config.toml
d_shared_expert = 128
train_tokens = 258900000
max_steps = 3669
Below are experts of layer 2 (counted from 0) of a mixture-of-experts language model. Rows are named router (the router's row for the expert), gate (a neuron's input weights, with its number), up (a neuron's input weights, with its number), down (a neuron's output weights, with its number) and show model dimensions 0-223. Each number is 500 + 50 x the weight over its row's rms, rounded and kept within 0 to 999. Numbers have three digits each.
Before each expert's rows: a language model's description of what the expert responds to; "mostly gets" lists some tokens that are sent to it at least half of the time. This comes from a sample of Wikipedia text that the model never trained on.

# expert 16
It responds to: Sentence-final periods, newlines, table pipes and heading markers like == and ===, especially closing headings such as See also or Published works.
mostly gets: "==", "===", ".\n\n", "==\n", "===\n", " ==\n"
router:558453466483502570608378428450440522539532496497532515571546476517510483445513496473456341459458561425544536510561546533553395467502555502494384541534492452476455468428530450463484579572559551611497467501558580504599466457601473496521542581554537513492523586534489495529497582570537545616464430416426493657504598603522533505479523506422485478537544454595429436563465482562430410470370515474501546558448493435540498444518537415467456537549489473573537496444502437522406501531518522517442491521510586539526482461470420464565512543508469495469527518496518521517510461462512510483462461493570459463524529536477514506492464532520575470425521510485510431483511505532487508459563
gate0:563496517460564525518468525510533619495449484530547479535423549471428416514474552581505503464498488488531530465432454547481534484569516494527555492476612448537410475399537538440514532521532526502421473398543499463518485504555465534556497563425514517522582512464485489537590367489541469488476498529544444457545528604560494611495566434496577471537416525517497552439546468541517621501555517441522460504541616550494561535495463550476522604508552433523483516489574486523451645522594604477583466506561504491577509489454438457546534569414453616505486431531464512426506519564521555483569457451565484481531467499439525493482585556426531512420456455501466459442436570474518438531538
up0:562503529470517465539496593499472570523424470518521509533468535495411455468534522523464498404518480453578485467457500583537552537574498511491456470443504439577450519419566426434525421514433527518409510418447423503510456497559489565589539505444605575523598523441531594475514387468506465507458495535501498528474526625567492481455588484600539533490448527496499506474570472496497592526578525442474454466534501557492552467409559483498521574559509520564453524466482487567509592494573555524517484451537525454596558546448419553508545605468491493475475488512500487406486459482551517449532514378580473508487414481470581441545621492422522447511428469455410446420521515527505404563486
down0:489485486507389489452418458488509361556575592440582610465538421482531493573429537573469450533486477426482547447535533468504414473463508498463586576529425613611495471489464554488553449408559513509470541403499586541460461485473463531480442425472465556517507447515477399542557530527500516518502546542569535507446463417537470555504442509536361569491490487556485503492489507516499418427452497546531566497508466518507500502483458455521515419442472457480545490499602444544516524445504459597481541473463496526501478473531464447561515470435514441566549355530504429522506496489598553531400495572556517456423489461545531500577448521489500555539585463439444486490504608427538523500431

# expert 27
It responds to: Sentence-ending periods, commas, colons, dashes and table pipe separators, such as ")." and " | " in tables and bibliographies.
mostly gets: ").", "\".", ".\"", "',", " :", ".\"\n\n"
router:494484486425412555501534407519483529516512552535510470528486510574426516424549529513506524561498565511633425579516565512505501541562463518509395443472440507421550447538495520459425527534492520480495436498524479539454552435535507530616459516500571547480477484431494512480514529426462578522569445522516456449592427507455503459445466521458604479555548440521384492554386426469545468603582467463550414505585589484557415549524622443478493522535546447506564586596568557516382481527495491478460516526524471557528425539470465505547483506589543581507507474552540443564532522421432579471506531495462490522453575506489454587467491540456466483474530516474482545483508539497527612489396
gate1:492501524530477526508506512528501527470536523499499488496481407521483446565521547508499498514490491600492447626461505486488444469554487492516479633606557484506540447505551500496544456491558513444503444459482529534523502537602541523497507534409451538514468407439422608442473506457476607575489490545417474520419472441456506521414479509510553549460436348530440479454445434497461473439497462434539551461575460570542401557487590485516533465570464473470477476572561513537478459446562474527517521528643498506471520554555534563533446477546487534503509487546634477548500495494466512516464471581531440587506586543616509526514470563449616500461524436351491511533356481554517514462514
up1:516495544525449557504526469560465535508536527502493512489523358545485447556470541521527474511497504576449430614474520490484470470562490481525462650585545478483503437505586489479545461506592517452508453471499518533522499526642539529536557518440474515478484426434427579450532514455486622565483498525420497529431505502466552515432478493510523541445465334496450479443439414459434434411526410470555523467588464550534407524480592495493519503546485456479502491587558538547482437480569518501496519533642530514490529528575484549512471534538484518467522455551614470555520531466477474529471532557528476581456568554623488526492483564483563543468534421396481525485351484557508531498517
down1:509536497462439447393538389539425453447490397543485455443600504450455458581486505543450575409519542422487465540547474534419484522594488526488503531630520535479526474494541514389472370583479475588663450511492527532500495524532532579493491472537536528483468496536470474517470437467481467480496501486494504481414525477410449395477462475548541574545492495491435540576498512505590464519445539494509584549540509555477540508443559503564450593395461499509369457568474490511473589499564428471448493506613534479485525464538541551577488478532487506507482519400571536430482592496605502478546524510506490562476506527486501412485546543442488472540522510494495528466585505572467424494587

# expert 9
It responds to: The auxiliaries had, has, have after a subject, plus year digits and table cells in lists and sports rosters, such as 19'6'5.
mostly gets: " had", " has", " have", " MF", " having", " Votes"
router:507490510502607542481503541447421501445489580582515478516532511461551551460525557568432520570434557549551511519540553556488517512468481491433509448506498480551511532570508513431524525504490425528463493545516544446448481413549433533469510595581414478527486443634409531484477438552515475482585487555461451506513482532558515476489486475611482411489480567528514536573531559539538384510417465401399469569470495411501478506490545544487571557436579563560608539469449459476421481545486537406498589559445568562483579540482523529540529536556521540471477439522474458528411460470501563440494578539409431579427534457440537501402487505491458476552531500441613532428461509522530436574470
gate0:460463487509539591478459550422460485481476532472608553545535574548520490467485469512445447550426638516496434598509487540518526543471411453416503576505428532534465471592478507545544592600408508543454499449420416533486508486490511522544496540447556576543528513581610485517450435537546459551536481456487555646464536438467451472443607466476546489537526488548503418522428453482503422454480519531565579465532443598531543489513544431431522473516536516456565453524484569420499487519608521446504534461571495553556507497590479478521505445572553535598581410503467494533475481509485574460577432482603432562503492546499542542443534468514560494542514483527565474437474464511478464577536
up0:436413486543523635458524484409443497458468485469647519533487554465544461478529450466493426596508538520438434601540444571530554528480391435430450539468418519539552518554511577554485589570449513527489501515385474506534481488456548489507444521503522523492389498528560487515445481578529387537506489436499552541483516447475477498449637494449503459488485514508531476462402452480467513486404523535586572423471479539496484500567474443498545517502493573461630415590480523431508452497543483462557521497499463493584495485574447572545534486572593521581545459516452517481418470541481542423573457473590442527412492533490525494475509476480500456538548529498539390453539445560442484464484
down0:473489468523401450484428433467463476508485492416534435534429470540512456530449523400559411505524530442537533408487407592475446510481428509532516490485507476445538455415560488545585568468483489479494443460523552475568520530525513512522495454582555465643497502504548406407404571544518429503527484606571421548559406446476469436464554553452556484507535481541523551489371401448555457439477471518486569495544402555478498522484483546463473508378537536554545532535499491477478478443595477552505536505545520514532441480561438521634441447556481503506495501474535552456570508529435447465520539521555487409426491473486581544513457439471503448523494421452504425459529488410495554418438

# expert 8
It responds to: Blank spaces and dashes filling empty cells in results or election tables and infoboxes, e.g. | | , — |, Total: 2,954.
mostly gets: " —", " —;", " "
router:491503421479526545473487492434563507498492494591484539472554543476616492454529519462573465566350560573448466527488479509490511537578482507437468589485497508573539546528414477445541534465557544484477570459546546516527517453496424547540594583528424496538562647419454449534397526553579489443578447512469544505562505454512519409529421528593467552667517464488464487583516580514566513472495522438473419489398500514468508505411517474439500505431553481478450575442484427581530491427480488493402495528445496511409544513582510444555499508496536501487443542542489574535433574480481497482455543532524488564431531468585492473499442495545450420539469513544520422567549449498516450480488
gate1:493440546528523497505558553525484521478499468437456439498587449510554464499491486593446553430547545554433443516465474504472512538578501539434497417562505539501487450474362571596504581495536473426487520515615529536442490507506509553594425494579450550400454583530435475519446486541512533515438456507471453445486570524544471539524552453435559446412483447507426524467505471393447492544455427454583460444532557456511458487436469435430407474542497428433443551474441492522499532448486551494587458475446457508473543471481565497422365517488507473523513424387510515461515451470530546523353471550490524547598538546423476540451422520522516495488506474605482571492530494471578582543545
up1:505555488499452496482477468475504462542489478563473575504392602505403489482512537414529488584557454500536517450493506506471485436399524423587494559474455499471502546525612461430490380527447446553571462478418472482547490517544550459506548475391562455563504444491486506485519523499485443455534519475543515565492470509486593503475392551533462563537518561518583538502507449580542524438565557558443544526459446492611472402575547468505549527457522526520518416552582540457457440548506528473444527498590554410527481541529508496559603507521501491397468550616474533507514579432488393534565518452528487390509434456584496498566505471464547403513513548466477463498510563544479435629454
down1:535597421465483546538484433516523492444547569472571391525505423484494508471494456531469465437459563504503562470537468485519552523454444552566522449532503468477443535543465516544565514469412487433519411502598453477506443571550416490452499570495525564530481500550483538593405606452453437538407558527454490461531527413458495503495499468498540552436495477512409490493559438434428494476449523598458508419552535434439561502592545478551584528452505481508586513522583565505488429557566598468550372545506509452517535600476548508536452481536500482475499497467468436413559490508426481562483427444452507419570455462550430438542457553510470465584515511387547452565477457403531505515430

# expert 23
It responds to: Closing parentheses, quotes, commas and semicolons ending a name or phrase, often just before a table pipe, e.g. (loan), Hai".
mostly gets: ")", ");", "\",", "',", "]", "\""
router:575500623476414491568439495400465500450528514453543429579512500624504494557500555496521544494506576422580508611502490514460534521427475511650545462486417571547424503437486416469447467456502577525514530524457496521501586439467495482479546591559497509480454495514430450504496484529514469559441591453562459511500437547521477503505454503452530482457473450496415590462527409419476566511542521413564453552459533548536444504454525543517463433492479500452450508479469604547413562491436491437517515514399506487440365553586439464575505461443506508540532492506542536552419430562505531467476510524446506416564551527490439541516569528443549514574551462509465573480575520483414445540545
gate2:546501527499415520475436401459480531396580567476525448516565461422511401565475539510550522432493434530530494536520525543511497512418527549518563487474532406509566508436489472581473503582493485573480523534417564472501540579551470502548465463514541452437499482530458546500470583512557554540508471451516463512508528438401480537406482454485482493539417474504481474463463513442526452599446535590487463505484502585530452598655454494560410540557471599524536487399554492490420590597501368549458532519525573506559480537420479514588472516600448527550428522543529525503538452515415487543537486525451510405506502466544508548516480432513602551470452540447485614438537521446532471472497
up2:573504487469391503441481442462479538393554520423501411595505497466532466518473529554525511349537460479560512596560520480471478519475526476548552511390519466508552477389491480623474545530531480571565461524507536474488570557508546496564464525538521494440461501485496539498484503611531575494525526446512462523538563465446450497436534470501449484557524546525531526513615552553536449532465538483458507456472443575565449555641538494552358498542496532528526550494471382517427532516448421533486498503490508502566463487499491543609505466541495479555451520526562544412547473536391480545525516570529489412568568459585478602478441499482562474435484542436539594400572509475531508440475
down2:500546462610455469597459483550494523580454463519437503472507483450494485485497417463415445514525518501542530447468531536541593539505514483346510444524620465509603458526444480552550459496451470493545554488412458493485497454439466584512485426439543436512492447482455530626442485505456519575551541470426459496535502452485514416419459508509493538499510521461547399569483489532456512566496498538439554508535438506554382449376613496532467448543503478486585457486577447508484429524496547559473453526512491493417518487512474464486515511498516517430606545433481499532606491477437507584585481490464552523513480528495410525369596464465575401509479538449474407544444497548592480462454

# expert 22
It responds to: Newlines, semicolons, commas, degree signs and dashes ending fields in infoboxes, taxoboxes and tables, like Height: 183 cm, Kingdom: Plantae, 41°48′.
mostly gets: "°", " −", " Animalia", " Location", " Species", " Coordinates"
router:472552495478484512514460589491576531551478506462495486455528590492574515470569550581600445512493606578432510439449513494438497521641490454607493470429520478599497559524390638557527419458476527480526557534474495507522418541531566487590464526493552494502502515447506469545464451441568425579480568499475441496492468526479461556481394491559554437458526518425500571466505416518557485553414624438547525537471552425493492426527545610521486566523487483459452449564476455566486523529504573528538471566517518499546444612536507477572501482516402488568506514417542467528519463438460516469442524467456510455502510536409541550480518538618466428478512555536478404478434513477498549499549
gate1:532511573432482513510468505400475584493517535539580541473571391574519539462487525496524388592517468476414525492484476520501407466527509472519519472473487556502458461493497523519645439560456518525436472563584407427494447508525498556563458497446462530438486487499506556460403461438574471474403622510427443508514470411532432488495532529434570488577450498546478559436493462443553533385407495507514520522492486493421535624583545471565496452512567529533495485475509581475539485517419473431568431521493536484495424503441540506462499447455515507492517443585593518467538468478434480435417565429562514507597476511538572450480572526519532430500541378470525451532462464527443453561538
up1:452513468581560521569525469396479567436599413425488495539554434417488440522571521475485461552483492543425481542457429532406473585558476426438447491484460537467533536497527398433549456553463473487531449512533388492487510496493406549584529444490585396528507515467476540561516521488468576556506508648481468499514536424609485514499491506414481445544469536549438533503478575470499569515490468530422418539504491493491504599483458458467506562494414628415480531463510504581569506551609470482512440567523494544563537551591533471499460512408542532456498484524475471505542476522459456418455522488547527479554503554567498428525420434497489484355458524530570456447542441503525489513514
down1:458494509489462505482473470516524558499542602461520463475452528560442554523447372554542529567452418469479558539448399495580469508503517455453549482473492534602618514461515528409468424515454518623387468460488496488440398532469508506460450531475516450601485521489455495549484525509435489533505546527472556561552530586489434513505456429495484465454419537484429413537407441547559508592481625475532514577440455463590476417509524525511558548440504486434500532513504478522514613480492493586405521451568483461563469553598477461529494555429500506455434486450584584439448468530481539464518485500464534480469460586464447543408499425428442557537502596532542468508446499560517435542518

# expert 20
It responds to: Articles and prepositions in prose (the, in, from, to) plus the first pipe opening a table and coordinate separators.
mostly gets: "=", "See", "After", " Binomial", " Genus", " between"
router:509437472444478529473515476576426471568543557445487465549472472528506579426545564521525415469549622520530448543593532521462526470459551509489495518410542400469406526612486458440477474533549540539583461493483419424390450523539471538479560475523598515470456478566497422503527493463453544509499525558501516532441526537489550564390507581406479490477502467426509443450489460456441544553549501533460481461535480436471559429468568515549521455464506524530518408439463495528484507449534567517520387488595517492493513482511576534526427579468470453479442405525612507557551464544425550458490480439541503417451485617556526436531479480418424436539578490454571452407448564522427471554479
gate0:497462435519592450468427445475518509418499556517412459535518512410455413569512504536522436470529495512530539461512580435468491485479454470445472460474528413530460586567507410449552468462501455476558547394467465546474579538502615523454513492445458514420524525469499508497479564481492462528417487429476442464504511462493534421543466464432518539621479489468510474531478493473423404489524474534550575455412459493473482438552524504579548490519525514502498384457424449502412500431622547606505514533593462553505474469435500577505579524465458535476465459548635515432507476514575463553455463538467471501534564478572353463494532473493500393447500521587527469383459519543514546587483
up0:507474525471445578522510437528506473538460433520552524551449513526531566411575458415431519491445490401554492456600495473532533463522469552520555657511457447474602450477466603563506503554475544428446501551462573457431540548491459446437415521467533529552521553545514525582537523451472523450502504570511543436427541458533419542563565503510522481469504570600496469454523537531510527544511572442463455546520471571632422543529519499396475569553481467460489521558491441541542453516439503534431462439362499511497486513576480487421492470546552545450559506566484412464480479484482486464468519487566475594487489551450659486534427482407449547574527455436464480559535512471536444475451
down0:522509396549519427464457497573404550573515530523544484517506537547447572523468528564465520469516532502575532548564474477540543608472516503534492505436493533419484411546458535534449483507472433432451482518458588422592505508427520548396508562493456491432432496479492492532495492465573572539530522519522498608643468435579446519446412493574559504498412590489537432507405612560523588493514480522550502578561593560533502412472493506581492494513464572429422587452452533471460532475501483567442492482432539544465475427534498515470460482456459471498541534482538442485485414539473569572390464483438492562446451525483449550427483470430462528435489575522481548460542532427453579471453